config.toml
hidden_act = "geglu"
balance_loss = 0.000393
balance_bias = true
lr_head = 0.00773
Below are experts of layer 6 (counted from 0) of a mixture-of-experts language model. Rows are named router (the router's row for the expert) and show model dimensions 0-191. Each number is 128 + 32 x the weight over its row's rms, rounded and kept within 0 to 255. Numbers have three digits each.
After each expert's rows: "gets" lists some tokens that make up at least twice as much of what it gets as of all text. This comes from a sample of Wikipedia text that the model never trained on. Tokens count by the router's weight.

# expert 5
router:129105116084117076118116046111165130081143131114126119135127140132168102132169141151158150157076150148144100082161123124158139161134144101083118173161052142122136097154110056129140172167181160105102113120107108166088172108151132181127135114170151124133128194067135136088175128133098157109117084099122154096106187191125154106097122118156102055078073151128124132105138082116135086127158136168112113141139093146111146077147145170126162147166058137098122131113134138077129158131151102120132128078130127132129092134163142062191177143079074123161133068217099090076096120099122096034
gets: ")", " ", "\"", "\n", "}", "%"

# expert 0
router:099131156113163146152168080140106135154128117118145159151128128115195120111059172134121152162069121080182114081230096106113102155091095089131157149106111097083090119105144046157116176117116156134159097141133096146067143046094090129141176113115148090119106157124195138147121137144101096124121130085120116078084125099091134104148164141175074094098131138075111165141135112109143098162106146118134162155189123105132206089146147151075144143167102141166135148105058071118147072129129111088116139139097167161150125103165135044073091150090156123117126163170144097113121124112091062141
gets: " the", " a", " The", "'s", " his", " an"

# expert 7
router:136110125104123103108131071096097145098119142137144171120138109114113120102129120104120118162088135151122091018143087183189180139099078132166148134098117114154148116070107071087159129152181148062058064176135069145098188123147169141116118106114152128085130181076116096190158131136140107156087126093151118084122100135132098135100149162153081116088124093137127137114121089165129085079181206125111119176161089115212145066132130171133129107130134108095113162157087096149108158072160112092077107120144138113150135163138165093081099092126147075141131106125114093129104129099091147052
gets: ",", ".", " as", " and", " that", ";"

# expert 1
router:139143150103162133126106127065176136113173138123127112116108101087139122119119163123085169124140139185138139080198101165097167150119154106098105106148093158061090092102192119077110123090138131173120118174109132129087184089155129179104148159133174139125071125049144108167220105145136066148131165111147115137103089120177095133104082127139123157114089148087149175161153121145125038153111128129066131160150073173209149124148127139138088145141161129125171101175067148096146127067160107103164125142185150144121119121140122143163166077177156084143103120136112083125103184112086082131
gets: "c", "m", "p", "b", "g", "r"

# expert 2
router:148160183076149139189130118091137203110112112114137140134117117121119081137117119135131194138107129165106148121170087129116158162115121167143108161144053095085094054163157118071138136084114123119101091168141105119107130051113161107098113122125169096107114150127179128117136062102128111108162103125119146101078154129110131102124177153168124071137090161098113123055146070119151094078123188135116168090115166129178109157158147191084114154114133068133113120147097125115124105104189172127080111112107173141147147084145071051090120166101132120145112133141159095109145150106034060067
gets: " A", " D", " B", " E", " L", " T"

# expert 6
router:086108219134130182130172134146149146141207115122106079099146081177152133131139134102098138137056191115145050095153142162164171151087045100180092151070109152136099147149126110108168132119153198111092113136103121104162184121154155117131122153148239104130098168100127129128162071093085149127144111077125142121110172110114135175105106099121130046141091144150078088116167131124122109102118143074120074180139092124143137135189118167131146104161103110128121110132113103108139106127141174102175117095132148107130112164186085041152121112080112139154118135129127110084112153109125097127
gets: ",", " 18", "19", " 17", " September", " January"

# expert 14
router:155095156092098180107125133072175129085167120154122127116142136064119138160121134137118116186136161125177121042170107172144145097129069106091130158118109156152136143158140142146112119133141122147091107143089102122101186121100129154149156130188119161096114178126114061123158070132117123170140152069150109122076170188138110175146169118122157124114023149113121139117108151171117150173136164093170116063165163155117140154085139150096169108152077088084168148110135099116115110061236133087109136126140214118123114116119085134111096147104093155093076108186093124101115170131113083127
gets: " (", "-", "–", "/", " /", "("

# expert 11
router:123182190090160106185159097156139139071132159115155112151160122104128122154060110132108085148087132180124149063159101187106163131127147149142164171083115124172122142131103138102112166109080166138141093102127127132086166115088119133104159105151192125132081214083175152149165050140133103148093088045119112112127177185113089165089116169174085034062137102145157095127133088111185113165123156122101087125164095116114145069136134122158151099153093133147118150183072169109099131092153148093150132118114144108159195139147090134090093130142122145118148157103083126082126124150115135130
gets: " in", " of", " to", " for", " on", " from"

# expert 9
router:164127132122195095103198092107166152142162152173128099121138105126156070140074108162147100119129144105182092083206098151146147119098156111176099146147113128134108107068083070143110227165168163113097137216134091155131129145119098101139118131124155129149124183088154131073131089159107089111103073125120166059137119157168165122116118092143077127111116134143060117055130164160135096133133173086165122105126105118140132088148100130112121137133092139146171077158139133085160145111152096077117152115166185117146153097145090129148154092067107139116044101150086151100070155108141131078
gets: "a", "i", "o", "us", "ia", "an"

# expert 15
router:117094137098112089100193112157125206120145126149106116118184104095194145129082169146213110110098147174122082105149080104144115129145056136166103146139109162138129083103188147145099153136166147142099056179134111115066139099158172108064154123123184128104134187123168127123205102130124134173161127091134092114099102163138138104133173131154063139107084153130155176131110120125160058101186247134131154110190135143132170077119133173133129167122079060121120084096129162139126127109116144115141133122115158097147155146141118068108078141093133106140152109128142107153136134129109092098
gets: " |", " \"", "-", "|", ":", "=="